From a checkpoint of a small mixture-of-experts model trained on Wikipedia.
Size: vocabulary 32768, 76.8M parameters.
Experts: 4 picks a token, a softmax router.
Training: 347M tokens, 5295 steps.
Below are experts of layer 9 (counted from 0) of a mixture-of-experts language model. Rows are named router (the router's row for the expert), gate (a neuron's input weights, with its number), up (a neuron's input weights, with its number) and show model dimensions 192-287. Each number is 128 + 32 x the weight over its row's rms, rounded and kept within 0 to 255.
Before each expert's rows: a language model's description of what the expert responds to. This comes from a sample of Wikipedia text that the model never trained on.

# expert 2
Description: Object pronouns and content nouns or verbs ending a phrase in narrative prose, often after in/the/to, e.g. him, them, abilities, buried.
router [103 122 150 127 157 121 155 127 139 139  71 139 129 205  62 148 130  89 160 138 109 110 104 103 147 113  91 127 158  99 101  89 141 144 200 163 159 109 100 129  93 112 129  63 128 109 100 125 117  80 120 135 157 148 149 136 114 106 131 157 125  99 139 186 152 133 150 166 142 131 128 107 152 125 122 166 130 126 107 102 176 108  84 151 132 152 108 122 100 106  81 167 131 111 108 154]
gate0 [101  73 129 175 142 128 116 115  90 145 101 163  66 136  39 127 170 149 151 179 178 134 130 135  90  79 148 126 109 142  97 103 141 141 142 117 116 122 183 120 157 158  36 190 119  99 108  84 110 151 114  56 148 122 146 164  85 135 117 115 155  88 140 116 129 100  90 112 115 162 151 129 129  72  71 115 130 145 101  87 126 107 144  84 174 140  88 122  68 193 118 137 164 167 128  64]
up0 [123 184 170 133  99  87 135  94  97  97  87 134 131 104  62 147 138 167 134  74 158 119 120 105 117  65 100 111 167 154 136 125 122  87 109 134  89 100 178 147 131 132 103 132  99 110 126 133  77 169 142 144 132 127 105  76  94 186  67 100 207  79 192 130 104 107 100 126 110 155 141 185 120 105 108  92 140 125 158 140 222 131 163 179 112 119  52 143  75 157 109 111 155 157 108  94]
gate1 [134  78 182  92 139 154  94  97 121 116 102 134  78 158 136 161 156 163 125 143 160 101 135 136  86 149  80 137 123 125  79 146 132 132 133  72 157 164 113 164 111 159  94  94 136  64 107 125  65 106 128  61 146  93  99 138 106 160 132 160 190 167 105 154 152 111  69  93 172 123 118  90  71 199  45 167  97 111 115 166 132 172  92 142 103 119 108 194 122 103 114 149 159 162 100 140]
up1 [ 70  96  91 153 137 152  68 158  79 160 102 111 103 137 189  98  64 121 150 139 161 130 155 158 129 123 142 150 176 103 122 181 159 136 144 107 144 133 128 174 130 124 127 117 127 155 128 200 144 203 124  65 114 182 137  84 150 111 117 148 109  78 124  83 127 132  99 118 126 104 121 129 144 141 119  67 166 111  97 172 116 164 210 110 161 104 131 103 151 116  85  98 132 178 152 149]

# expert 16
Description: First digits of numbers following commas, spaces, pipes or brackets in coordinates, dates, scores and statistics tables, e.g. 1982, 2–4.
router [213 167  80 175 117  92 156 125  87  88 131 165 132 131  91 152 165 139 103 141  72 134 129 139 101 118 108 105 107 140  94  98 136  56 125 160 117 164 134 170 127 147 111 140  88 147 102 171  92 100 142 183 127 120 128 109 168 129  81 140 120 121 134 160 135  96 151 157 165 114  72 109 202 184 146 112  66 123 109 132  68  83 171 167 166 227 143 181  89 142 113 182 174 104  86 139]
gate0 [ 71 143 140 155 111 147 130 156 158 101 142 181  82  87  71 122 143 164 129 156 162 112 157  87 166 117 111 143 149 148 108 127  75  96 134 131  99 138  87 127 174 148 149 139 177 119  67  85 118 114 160 111  61 175  97 146 146 133 198 168 171 132  99  55 138 112 107 150 153 128 171 142  85 112 174 147 129 133 114  75 131 114 117 143 124 141  99 138 101 186 123 168 129 169 166 123]
up0 [136 104 146 133 142 107 142 190 104 178 140 115  84 156 114 154 135 161 175 138 190 106 141 128 132 145 152  82 117  99 155  93 166 149 131 171 111  51 112  82 110 136 104 130  99 148 146 101  99 138 126 111 127 108 167 132 133 154 126 164 135 162 159 156  77 136 185 121 101 107 164 144 138 118 123 122 126 144  62 128 105 110 149  87  96 118 126  96  91 132 173 141 157 103  80 121]
gate1 [ 78 105  95 103  78  84 106 188 118 163 216 114 137 125 130  94  37 119  69  73 148 120 111 110  80 120 130 128 118 111 149 109 107 145 120 157 180 144 111 138 148 162 152 177 163 117 141 155 175 109  83 110  70 159 149 101 101 172 114 129 148  90  90 150 157 104 181 172  96  88 104 155  80 130 189 146 130 108 151 114 150 109 101 129 174 102 130 142 140 124 128  72 125 116 142  94]
up1 [123 129 150 118 180 103 192 102 125 184 141 132 108 128 133 132 186 105 139 147 111 138 146 146 100 166 125 122 117 155 149 115  79 113 145 174 162 161 155 176 108 180 180 112 129 160 127 107  87 171 167 160 152 114 107 103  93 182 135 100 127 173 115 131 154  73 111 128 122 110 156 159  78 140 132  80  85 178 133 144 170 158 175  64  99 143  66 197 121  25 175 128 129 150 148 128]

# expert 19
Description: Pieces inside proper names and work titles, especially after the, |, or of the: John, Mount, University of, A Woman Called.
router [ 94  87 153  97 223 157 121 148  58  85 123 165  91 123 117  50 101 118 156 201  87 125 135 167 189 139 162 121 187 121 117 134 149 131 117 174 137 130 154  77 111 184 127 150  84 103  40 108  98 122 149  91 130  82 145 184 146 143 148  75 100 120 103 151 145  92 141 139 127 101 113 122 126 119 134 105 132 110 124 120 130 148  91 130 117  99 124  30 177 122  62 101  50 141 202 175]
gate0 [127 150 159 169  88 104  93 118 151 141 125 121 129 177 136  93 126 117 115 142 112 125 107  98 102 127  81 129 211  89 139 111 205 118 144 160 190  96 150 106 135 129 122 162 130 138 136 103  59 125 134 126 166 100 104 160 119 193 191 126 157 163 139 154  87 130 156 122 132 161 143 129 104  55 135 144 119 128 100 154 126 138 101 120 141 134 159  45 145 137 128  85 112 142 111 187]
up0 [128 139 136 116  82 127 159  92 206  85 129 154 148 142 166  62 109 138 146  68 137 105 121 173 134  92  93 131 136 130 191 109 144 116 128  93  85 127 174 124 123 127 130 146  91 122 110  99 119 110 126 103 186  94 128 127 154 105  95 148 124 131 140  85 138 147  70 151 126 142 136 143 112 111 144 189 159 172 141  96 133 151  91 143 172 114 152 125 121 100 154 139 139 131 197 150]
gate1 [116 115 158 161 125 129 160 137 122 162  86 111  91 131 179 137 145  84  99  57  99 132 121 176 119 154 222 187 144 136 118 169 136  95 134  99 174 117 161  92  95 115 171 196 104 159 148 163  86 140 154 182 148 135 159 125 160 154 146 162 195 102 137  90 143 142 142 137 138 180 123 106 107 104 167 136  63 105  81  93 114 214 121 154 108 187 145 114 149 102  68 104  87  91 101 193]
up1 [ 87 153  89 115 140 118 135 134 158 151 151 130  92 105 152 166 155 121  73 144 120 157 112 129 164 147 121 120  80  99 117  94  78 126 145 139 142 195 109 103 133 126  97 129 163  95  74 126 153  83  36 157  92  76 203 121 113 137 127  42 189  74 101 104 123 126  77  87 142 119 130 139 165  45 164 161  83 140  96 156 147 147 143 164  98 134 119 132 143 165 107 127 176 100 114 108]

# expert 10
Description: Initial consonant pieces of uncommon words, Latin taxon names and German or proper names, such as sp, Bl, Sch, H|yl|ophylax, Tol|kien.
router [114 107 139  88 189 189 139 124 127 145 143 146  84 123  92 162 138 148  93 186 126 144 111 121 120 153 154 112 111 113 180 112  91 170 129 175 135 163 114 106 151  79 217 135 127 130  69 107  84 115 126 124 100 110 114 126 118 162 130  61 135 126  88 114 136 101 139  64 144 133  77 181  98 101 167 138  89 169 150 131 187 111 122 145 120 162  90 203 133 117 106 141 168  86 141 147]
gate0 [141 128 122 180 118 176 160 141 174 169  58 174 100 168 154 148  62 137 123 153 152 114  83 121 124  78  74 142 153  56  86 133 149  91 143 156 117 168 100 136 126 154 101 152 129 117 108 125 139  53 147 108 185 102  80 116 167 162  98 158 129 154 158 136 126 151 107 104 240  33 121 152 115  99 125 157 118 158 139 132 176 108 132 175 189 119 196 116 131 159 113 158  78 119 113  71]
up0 [145 159 129 185  83 108  98 130 150  96 171 108 165 128 118 187 120 153 114 125 152 134 173 105 140  87  95 133 161 115 131 148 133 131 100 136 194 123 117  91 103 128  79 123 114 129 104 127 122 139 102 111 101 178 153 114 119 173 142 183 101  83 144 112  88 160 106 121  94 134  99 129  80 101 123 147 144 179  95 139 187 149 190 130 102 121 122 129 142 139 113 190 129  89 186 144]
gate1 [115  73 107 133 173 115 119  97 116 171  92 108 146 107  79 204 139 143 119  73 123 108 111 173 101 203 138 128 106 176 107  76 157 150 172 190 133 140 216 100  83 108 144 175 123  65 137 113  68  92 170  91 129 187 156 165  89 136 161 169 119 111 116 120 134 100 173 163 173 152 117 131 123 125 113 152 169 209 106  89 120 140 115 187 133 155  79 163 142 101  97 111 136 119 101 165]
up1 [196 109 147 153  60  90 153 141 170 108 118 143 130 100  85 102 170 125 109 126 179 149 122 176 139 105 119 136 153  93 122 148 165 170 124 136 171  83 118 139 170 133 138 112 148 175 118 176  99 149 144 111 107 107 116 118 144 153 111  65 129 139 146 128 123 117 105 157 125 126 133 145 121 121 122 147  80 112 134 149  96 162 186 112 139 102  39  82 131 121 169  94 114 155 129 159]

# expert 4
Description: Auxiliaries, articles, conjunctions and relative words in general descriptive prose, such as is, are, has been, can be, that, and.
router [193 151 125 156  80 138 126 131 124 153  68 175 158 173 133 178 127 120 116 104 136 152 112 119 148 145 148 140 107 105 143 160 112 154 159  62 145  71  50 120 164 178 100 116 151 111 111 190 113 141 205 145 110 135 145 135 168 115 162 210 116 120  98 146 192 144 140 145 107  96 152  85 133 123 103 136  96  89 124 117  59 113 113 121 109  82 125 180 101  86 132 129  73  96 103  85]
gate0 [136 121 183 133 151 135 145 159 129 111 155 183 145 191 109 127 118 126 149 127  80  77 120 151 109 174  90  98 146 155 115 163  80 142 132 107 156 140 127 175 109 139 136 161 139 150 155 159 123 120 103  91  63 188 118 138 111 103 143 165  98 113 154 140 122  79  85 179  76 103 138 185 122 109 156 155 103 110 114 101 149 159 174 189  67  95 123 108 111 129 103 145 182 169 122 147]
up0 [146 140 149 160 121 133  90 167 143 130 165 174 135  18 181 183 116 115 108 174 141 141 142  70 103  73 107 106 158 118 148 153 135 135 198 131  92 160 140 126 141 123 137 106 126 172 174 154 116 153 130 138  86 181 120  89  95 166 171 112 124 119 184 161 153 149 126 150 126 114 128 157 116 128  81 169 112 211 118 112 190 129 130 106  91 155 103 117 178  69 138 108 131 130  91 131]
gate1 [142 125 129 101  75 135  79 175  81 172 156 130 143 133  76 117 100  37 149 147 137 123 201 122 106 149 176  72 176 132 124 151 143 119 120 124 160  92 162 175  80  95 122 124 185 128 135 162 111  96 112 165 111 120 137 139 167 118  89 129 136  72 137 188 103 108 104 164 157 132 107 120  96  69 142 114 129 134 118  65 117 133 151 160 135 116 135 147 137 110  94 131  99 142 178 192]
up1 [130  92  39 113 181 107 100 161 144  53 127  95 150 202 188 131 120 140  97 167  71 103 136 187  87 133 122 112 180 116 105 117 136 150 160 112 131 182  84 171 154 144 108 135 157 111 106  96 131 129  92 123 157  84 190  77 159 123 146 121 194 123 111 147 142  79 102  71 155 157 157 169  99 131  87 134 179 162 126 127 182 104 130  87 158 110 146 119 123 158  62 108 142 131 118 143]

# expert 15
Description: Year continuations after a leading digit in life spans and ranges like (1883–1962), 2005–06, and infobox labels like Born:, (aged.
router [123 131 115 148  88 107 133 114 173 142 147 187 130 106 144  76  46  87 202 116  76 109 118 127 143  79 131 121 102 177 136 127  45 124  79 154 146 136 106 178 120 127 115 151 179 116 113 127 147 177  98 184  88 161 133 125 123  71  96 145 187 138 196 132  97 172  70 142 132 103 112 182 140  88 160 134 120 183 168 157 181 139 143 164 120 163 111 123 139 132 118 163 153 141  75 142]
gate0 [119 122 157 125 133 125 141 193 165  90 186 152 151 109 141 124 144  96 143 136 103 146 130 148  96 158  85 121 106 155  44 143 119 155 163 131 138 148 118 193 114  97 110 120 145 108 105 167 147 127 103  79 113 108 105 134 105 197  57 131 155 114 172 158 115 170 127 123 152  87 112 177  78  70 135 113 144 182 155 132 160 169 182  95 101 123  93 113 160 183 149 121 136 118 136 159]
up0 [ 98  85 126 125 118 115  90 117 147 145 173 105  90  99 163 126 124  65  46 131 143 135 146 114 101  58  88 126 104  54 129 125 136 107 136 176 107 120 114 131 126  89 119 127 173 158 168  97  84 131 157 124 125 134 118  99 128 172 128  94  76 148 126 146 110  47  85 165 131  82 105 161 167 136 148 141 132 113  94 119 173 111 120  88 114 120 103 140 120 163 143 207 130  91  51  88]
gate1 [154 132  94  91 160 129  67 124  88 138 120 157 140 173 165 188 138 107 117 156 108 107  99 171 154 155 159 109 198 191 141  73 135  62  91 200 112 131 137 118  92 101 196 130 169 149  74 141 121 130 177 104 133 155  80 132 113 148 147 125 109  94  90 189  75 136  64 108 161 153 107 176 170 147 119 112 146 137 100 119 145 143 152  96  85 125  95 112 133 167 122 141 165 170 126 106]
up1 [107 161 160 144 101 143 155 120 144 107 100 151 127 134  97 134 100 116 113 155 160 101  45 132  62  89  72  97 120 150 113 166 133 118 121 175 112 109 119 121 149 112  55 179 171 126  93 105 145 102 165 160 118 107 144 105 105 143 119  97 126 111 163 128 105 130  84 167 169 202 112 111 165  56 117 168  87 126 136  92 165 111 157 129 162 129 157 171 133 171  91 154 143 200 171 138]

# expert 12
Description: Final words, units and numbers closing a table cell, list item or heading, e.g. concurrency, Aves, backing vocals, %, °E.
router [112 178 134 130 142 197 143  95  77 132 145 161  88  73 188 126 121 159 175  85 149  66 149 139 173 126 160 126 178 139 158 124 164 178 112 160 111  95 121 112 127 113 108 110  93 161 132  86 123 206 101 114 143 134 148 135  68 138 122 160 109 137 146 126 119  93 164 108 156  86  90 121  98 148 120  97 172 138 160 150 173  92 150 162 147 107 153  73 158 213 150 120 156 112  79 151]
gate0 [126 113 111 119 180 117 116 139 118 155 125 136 134 140 119 122  99 221 141 112 142 111  97 123 172 130 167 152 151  87 134 154 134 166 130 131 180 109 139 160 136 136 132 130 148 148 155 139 118 160  48 145 205  71 156  98 215  94 123 173 117 141 121 114 157  65 158 168 141 103 158 101  73 149 125 136  96 111 161 147 174 125  95 133 154 169 122 142  91 109 207  89 143 113 105 171]
up0 [132 125 140  79 162 147 148  92 141 104  83 145 161 151 101  74 126 138  99 117  82 150 128 124 172 123 161 134 119 104 135 145 105 104 152 127  94  91 213 107 141 134 130  93 140 118 101 146 102 178 134 160 109 141  84 122 121  94  90 148  81  96 142 119 152 111 114 134 133 245 129  97 130 170 158 133 121 121 110 137 120 135 164 127 118 137 152 108 160 121 170 176 137 116 141  77]
gate1 [151 148 121 128 114 127 151 111  99 132 133 157 122  82 130 175 144 125 190 102  92 126 126 125 187 128 167 108 159 142 166 101 117 129 153 121  98 184 132 148 164 121 154 111 174 147 144 149 161 150 128 168  99 112 100 143 160 129 109  75 147  94 194 124 106 133 143 111 133 120  90 164  77  98 134 153 124 132 170 127 122  95 123  99 125  73 167 132 117  90 139 113 157 178 123 179]
up1 [141 112 129 150 113 136 141 114  85 122  98 139  77  52 129  97 145  85 121 150 117 106  84 111 147 195  63 151 149 119 163 130 156 147  81 149 149 159  95 135  81  86 113 154 115  88 166  82 104 128 130 124 106 161  91 139 104  86 147 107  98 135 140 134 150 127  81 118  95 130 110 183 178 154  85 129 127 172 149 152 145 136 114 103 167 129 160 172 168 139 144 149 175 173 157 175]

# expert 7
Description: Adjectives and name starts after the or a line dash, especially colour words in bird lists like White-tailed, Red-winged, plus small, new, human.
router [153 149 149 166 171 161  52 147 124 108 114 105 118 171  70 150 158  85 116 196 139 166 107 151 122 138 140 101 141 189 138  83 100  92 151 146 152 157 145 139 125 182 129 103 156 130 115 126  22  95 123  94  85  99 221 168 142 116 177 109 117 127  79 177 163 120 142  66 174 149  93 116 135 154 116 168  68 104  74  86 129 193 136 102 120 120  97  76 157 124 187 170 144  79 151 127]
gate0 [142 144 100 110  92 143 143 138  57 176 123 140 133 103 182 139 182  94 163 153 141 159 102 135  85 149 135  64 173 134 161 123 130  90 110 133 174  28 107 153  74 145  92 177 138 110 142 173 114 143 130 112  94 152 162 148 130 136 110 138 128 167 135  95 125  71 123 138  95 117  56 175  85 156 204  99 192 142 142 122 128 154 136 135 126 116 128  60 123 127 141 153 110 146  81  98]
up0 [143 132  90 102 126 118 186 188 145 122 160 108 117  99 131 138 155 116  97 119 186 114  96 134 152 132 121  93  98  94 123 109 112 161 161 166 130 146  93  92 106 125 187 121  92  92 132  68  90 156 134 127  99 157 102  99 138  53 122 108 137 108 117 152  99 118 104 116 153 186 171  64 135 159 106  59 127 121  95 103 156 170  94 119  90 103 123 127  81 121  48 154 193 211 102 149]
gate1 [141 106 139 102 152 128 115  90 195 116  60  90 119 153 100 161 124 162 186 144 142 158 109 120  90  77 123 125 113 128 119 105 132 152 139 144 210 124 183 174 141 103 118 131 159 153 129 120  84  94 171  76 148  87 138 153 133 147 159 135  71 105 119 105 143 141  87 133 155 155 119 129 166 116 123  83 123  65  87 191 150 172  89 171 114 129 149 169 164 186 115 162 115 112 129 136]
up1 [ 92  44 100 133 151  84 152 138 125 103  84 169 154 142 135  56 100 163 146 178 162  93 149 148 118  62 158 182 127 100  93 170 185 149 143  94  71 126 149  95 176 106 105 127 163 135 118  92 132 118  97 170 150 115 109 136  89 164 129  92 148 107 183 139 149  97 147 129 174 130 172 168  66 164  52  83 156 181 114 157 124 138 170 149  77 106  97 156  59 152 125 149 129 150 162 129]

# expert 8
Description: Word pieces inside French, Italian, Spanish and other European personal names and titles, such as de, G|éraldine, Al|ain, Giovanna.
router [ 76  76 100  64 155 123 130 134  86 190 143 116 118 176 127  92 102 168 135 148 145 134 159 146 126 121 107 155 203 142 182  92 184  75 128 124 119 171 151 130 130 102 144 184 127 120 122 135 100 135 178 118 159 183 134  98 140 142 130  90 161 141  92 123 114 124 118 105  78 189 120 131 161 117 155 154  99 175 180 164 169  89 101 174 180 141 115 121 140 122 108  99 106 130 150 135]
gate0 [ 83 113 122 132 107 137 164  82 103 140 172 144  95 126  90 115 151 126 168 156 120 130 128 124 103  88 174 118 133 129 131 153 138 151 178 122 140 166 172 113 152 129 107 158 139  69 121 135 100  87 105 123 134 121  94 136 117  61 144 120 123 133 154 113 105 197 150 127 138 172  95 112 113 139 138 146  75 152  86 110 120 119 162 113 106 137  67  86 114 137 114 105 138 143 147  93]
up0 [170 209 139  84  96 127 150 134 125 157 135 136 126 129 123 100 121  73 150 136 138 156 105 100  52 110 135 171 126 151 172 149  85 116 144 152  98 134 136 128 201 117 120 154 151 160 127 123 139 138 189 108 100 147 189 127 139 147 166 120 133 123 145 131 112 100 151 147 150 181 141  68 111 113 141 116  94 150 122 133 137 109 126 106 118 162 175 142 111  97 186 160 130 142 138  85]
gate1 [ 93  67 149 157 169 153 179 146 107 147 121 118 130 119 135 158  83 174 107 181  93  78 138 143 154 106  76  57 177 170 125  99 133 102 140 162  93 154 114  74 145  65  61 135  65  80 149  71 110 113 170 124 141 140  93 105 122 135 161 136 127 149 138 101 171 135 146 109  84 135 119  80  87 110  82 102 153 198  73  97 164 135 100  95 110 111 136 125  90 101 107 114 193 132 136 119]
up1 [ 94 171 105 124 121 124 115 161 126  75 123 130 122 168 121 104  66 120 115  78 109 130 109 104 156 108 137 173 123 133 180 128 114 142 117  72 112  60 135 151 102 124  96  75  86  95 145 114 119 165 151 153 123 108 157 106 167 167 112 136 131  95 132 145 139 110  79 138 137  95 146 136  66 140 174  64 118 194 136  92 131 141 107 131 125 139  94  93  86 127 134 150  67 135 111 155]

# expert 5
Description: Sentence-final periods, line breaks, section-heading markers like === and ==, and table pipe separators ending rows.
router [134 149 124 128 168 121 170 166 147 118 102  72 146 141 184 124 103 139 106  89  82 122 170 133 136 139 121  93  65  85 164  94  83 152 131 107  79 127  88 126 176 161 117 166  76 127 146 141 196 168 124 137 211 111 123 122 143 128  68 129 155 131 140  71  76 120 190 142 108  90 131  66 118 129 113  82 120  88 107  94 108 129 165 122 171 123  70  91 114 108 155  98 116 163 132 136]
gate0 [156 121 120 148 156 127 115 135 118  82 117 129 149 107 130 151 101 197 110 145  69 117 116 126 107 123 141 171 132 163 108 134 142 139 154 141 116 195 123  98  96 168 166  36 152 115 122  86  75 169 177 145 145 114  87 131 129 106 148 141 167 154 157  61 155  92 137 136 150 132 145  99  84 169 170 129 107 183  85 210  67 189 161 112  79 123 129  76 119  84  80  84 154 105 120 103]
up0 [168 161 164 169 117 110 141 103 146 132  85  96 123 151 110 101  99 146 141 180 182 198 131 189 186 192 135 189  98  68  95 112 127 117  55 111 120  95 146 127 157  90  72 188 182  69  51 132 150 150  72 154 105 121 146 118 131 101 106  67 138  77 130 138 154 139 146 154 133  98 157  80  92  54 115 149 133  96 156  90 121  78 175 111 142 141 148 123  87 118 134 192  81 178 173 118]
gate1 [106 118 147 169 152  61 154  97 179 110  23  49 175 130 140 166 185 136  84 155 131 125 127 130  57 105 160 137 154  90 156 150 155 186 140 140 134 128 160  97 187 154  97 131 115 152 143 116 129  69 115 146 204 139 103 162 141 179 156 138 109 101  94 149 145 104 115 128 158 163 116 137 169  91 129 135 117 129 113 149  87 120 168 162 109 126 114 143 105 100 146 121 120 135 178 114]
up1 [136 143 173 113 164 145 155 186 131 176 103 147 124 131 142 121 142  96 148 156 116 153 107 112 131 116 162  45 130 131 170  79 126 132 111 112 170 195 108 130 155 129 177  97 154 114 119 131 172 192 153 124 122 157 162 155 122 126 148 100 196 117 160 118 180  87 174 152 147 136 129  98 133 137 166 121 129 117 210 157 124  56 159 174 152 145  99 153 210  91 144  90 112 130 161 147]

# expert 6
Description: Pipe separators and row-ending line breaks in wiki tables, e.g. date | Palomar, election results columns, episode lists.
router [136 124 129  89  99 104 117 131 180 113 153  29  69  72 168 175 166 171 170  85 136 167 122 134 124 149 187 179 159 114 134 142 122  77 101 195 145 146  86  96 139 112 104 138 110 139 167 136 148 177 136 108 105 136  63 158 132 176 109 153 115 144 131 158 115 131 144 138 108  82 144 157  71 160 155  89 168  59 103 144 116 148 112 112 121  75  94  75  96 139 127  95  67 174 129  99]
gate0 [190 156 139 222 134 155 136 172 155 125  79 185 166  66 115 109 119 176  98 153 135 169 220  27 154 130 118 181 126  87 173 124 103 112 101 125 157 110 155 150 101 105 148 130  73 121 108 164  99 122 172 129 172 119 102 170 132  98 124 176 172 164 120 143 122 152 113 140  97  81 142 136  96 138 157 109 158 112 121  90 138 119  96 115  87 156  78 202  99 153  72 129 108  80 130 138]
up0 [154 103  92 128 141 191 174 117 113 132 105 108 168 136  74 135 178 109 118 103 102 180 109  89 118 154 145 149 131 141 154 107 126  55 145 157  85 136 209 174  73 135  86  90  63  84 165  54 127 150 178 154 167 113 135 115 154 117 106 141  53 114 175 161 140 145 141 160 132 123  99 129 140  86 101 177 141 142 176 170 153 185 119 110 141 118 131 105  81 111  87 136  97  90  91 160]
gate1 [152 141 114  75 117 162  77 132 155 119  73 101 131 136 158 118 107 131 184 123 135 144 121 123  96 181 131  93  96 153 166  91 117 157 120  70 139  79 155 124 120 109 103  99  95 120  91 133 125 151 144  56 102 168 170  72 124 158 163 129 144 115 164 177 108 160 112 108 125 150  86  82 103 178 156 176  97 113 121 163 156 146 117 110 151 127  80  73 130  66 191 163 103 130 115 130]
up1 [130 148 101  93  76  58 123  92  74 104 108 146 109  89  98 162 135 162 144  86 117 100 138 149 109 162 135 135 134 162  57 110 163 120 189 140 135 177 126 137 144 125 166 117 103 165 203 165  70  77 123 175  82 196 147  52 167 118 107 166 117  72 123 141 120 117  97 106 160  98 156 131 102  68 110 111 120 140 101 115 102  77 159  73 101 115 178 150 151 141 146 148 132  91 132 106]

# expert 3
Description: Nouns and phrases in biographies about roles, honors and teams, such as Society, officer, won the, he was, member of the.
router [143 122 178  99 161 125 116  90 127 134  95 122 162 121  72 130 117  93 132 114 165 149 141  67 104 149 114 126 109  80  77  88 113 148 114 174 127 144 161 125 110 133 155 121 118 102  78  99  72 141 150 109 128  75 127 136  93 170  76  92  98 120 126  94  74 129 107 174  93 162 163 115 101 112 164  92 156 146 160 174 116 128  58 161  71 156 182 186 129 134 126 105 180  83 119 151]
gate0 [156 115 136  74 171 103 116  92  79 106 140 107 136 192  91 163 179 123  87 107  81 149  64 112 130 160 117  96 127 117  78 145 150 176 161 110 198 156 168 120 114  90  88 124 109 136  85 103  89  97 160 135  72  94 102 119  99 129 112 105 112 127 105 150 120 123 198  82 133 163 128  90 123 122 140 156 136  84 112  74  91 106 103 127 162 166 168 109 136 148  98 147  95 144  78 155]
up0 [ 89 118 190 143 130 106 148 121 150  93  46  73 140 116 120 107 157 166 116 138 151 150 135 104 113 111 134 200 116 156 112 149 144 136 105 167  89 124 180 143  71 154 126 115 121 100  88 101  92 167 172 120  99 144 161 101 156 152 119  85  90 107 145 120 125  84  49 116 145  70 103  99 145 198 136 208 103 154  74 136 142 135 130  60 124 123  88  62 131 145  34  24 109 136 129 133]
gate1 [151 159 177 130 137 103 135 115 130 142 175 107 240 118 102 117 142 142 105 109  85 110 161 201 152 105 120 104  96  61  82 160  95 118 160 153 160 108 144 112 127 190  92  99 111 154 185 124  20 193 120  69 116 144 158 125 145 128 180 180 139 110 104 131 110  98 159 195 143 203 114 141 156 151 101 112 202  98 144 165 134  98  65  96 154 185 166  82 112  75 139 135  99 107  77 161]
up1 [123 131  93 198 135  95 124 116 110 110 169 189 157 121 172 111 158 153 130 124 139 160 108 149 102 139 112 140 152 107 117 182 109 117 126 207 135 149  85  91 144 130 110 157 104 177 111 187 106 126 150 103 158 178 141 131 118 129 124 139  96 159 119 165 146 117 107 112 111 141 148 158 173 149  81  87 195 166 134 152 168 113 109 129  99  89 126 114 122 132  79 110 107 125  87 111]

# expert 9
Description: Colons in track durations like 2:50, degree and minute signs in coordinates, decimal points, and comparison words like than, about, (aged.
router [119 191  62 188 154 114 134 171 135 155 147 126 116 158 125 111 123 107 112 180 152 151  80 153  84 122  72 117 133 148  65 149 135 180 144 123  73 118 141 139 129 189  90 119 161 145 151 108 106 115 119 143 128 107 130 131 186 111 122 138  81 119 142 169 188 137 132 105 144 108  94 159 149  86  89 117 110 159  50 140 119 110 115  90 106 155 107 109 115 144 133 162 175 109 146 130]
gate0 [134 225 159 172 149 173 163 158 109 149 131 170 151 132  92 152 142 144  90 131 105 179 125  97 158 115 161 139  94 148 139  96 166  81 141 171 145 195 154 106 212 168 181 146 122 154 135 135 115 192 112  91  94 170  95  85 119 126 139 165  84 181 148 158 144 162 153 145 140 144  72 136 136 159 127  83 102 182  79  81  82 208  78 123 142  97 144 151 155 127 165 117  92 132 144 145]
up0 [146  97 118 111 146 114 164 143 142  90 101 166 172 142 112  74  99 118 121 156 126 123 153 147 119 158 125 105  92  96 113 164 158  93 105 100 135 124 114 140 151 147 161 131 203 128  96 142 159 143 128 134  88 190  79 105 125 169  79 125 169 101 130 125  96 104 142 108 154 118 157  87 134  89  59 157  84 196  89  93 154 133 141 119 131 100 109 166 144 116 115 135  66  90 208 121]
gate1 [148 150 137 146  72 134 106 116 111 165 125 134 146 133 157 121 172 105  92 129 128 137  95  99 112 117 100 119 159  90 137 145 139 115 174 108 127 114  39  86 169 114 166 129  86 126  97 130 116 172 208 129 160  99 154 170  90 128  77 125 103  90 124 121 217 139  60  70 101  85 106 125 142 133 180 131  84 130 172  86 149  86 195 118 100 116  91 127 178 138 126 170 117  91  95  75]
up1 [112 187 129  90 160 177 136  98 177 135  83 126 150 121 108 117 131 117 172 152 118 157  99 108  70 197 112 124  98 135 113 142 128 191 143  68 139  72 135 107 124 112 106  83 133  76 165 157 167 144 147 143  97 125 112 142 114 132 105 171 129 201 114 128 131 185 139 141 136 155 121 130  84 109  77 164 154 146 148 158 106 127 105  64 164 110 156 141 116 155 113  76 125 119 153  77]

# expert 11
Description: First letter of a proper name after in or of, mostly places and geography like B-ay, D-ardanelles, of S, in B.
router [143 106 180  95 201 182  81  58 111  85 112 115 137 101 127 110  83 141 117 119 139 180 159 144 189 176 142 158 129 148 136 107 100 114 140 124 148 161 140 129 105 119  83  79 160 101  59  92  85 122 121  74 187 126 149  93 127 159 206  76 141 148  72 138 138  99  83 166 179 161 135 138 146 115  90 150 124 141 118  72 116 157 105 118 137 192 111 160 152  70 126  90 148 141 126 120]
gate0 [124 162 127 161 149 111  85 103 158  91 121 138 144 114  87 148 103 111 168 106 153 110 110 128 126 134 194 114 122 116  84 128 144 130 112  87 148 105 123 114 121 138 171 161 101 123 151 138 116 122 120 155 112  93  98 108 169 143 114  92 203  90 153 128 158  82  94  84 119 149  72 113 105  82  97 141 112 112 129  92 154 134  77 142 119 168  65 179 128 107 126  49  90 125 129 122]
up0 [159 123 151 144 152 142 109 128 116  97 140 128 164 154 149 141 148 122 158 188 146 136 122 199 216 102 102 137 127 152 119  96 105 167 139  76 132 104 182 142 147 124 140 101 136 213 124 149 127 167 122 114 176 119 129  66  88 161 166 144  83 158 129 143 100 176 119 137 154 122 103 110 141 153 132 114 191 140 126  72  90 185 101  90 127 146 165 131 135 154 107 125 111 154 115 117]
gate1 [131  70 146 156 122 148  94  53 132  69 104 124 154 134 167 141 150 103 124  97 143  87 167 163 107 144 124 169 104 172 119 145 141  88 111 139 137  99  97 123 111  92 138  95 193 106 101 128 100 143  98  89 162 129 150 102 196 107  92 120 130 105 164 118 124 157  96  66  84 105  99 172 158 140 103 134 107 159 100 116 121 168  81 145 124  81 136 129 114 142 133  69 160 125  61 104]
up1 [121 101  63  87 129  77 165 143 165 124  99 125 150 103  83 126 181  70 129 142 126 122  67 129 107 169 134 168  90 107 115 108 154 160  98 161  86 102 181 131 143 115 199 153 134  88  86 169 103 150 161 141 124 218 149 177 151 166 135 123 122  99 131 165 140 105 160 152 131 145 185 120  91 163 105 122 120 151 126 140 137 146 124 155 107 166  87 105 150 195 181 149 127 142 123 180]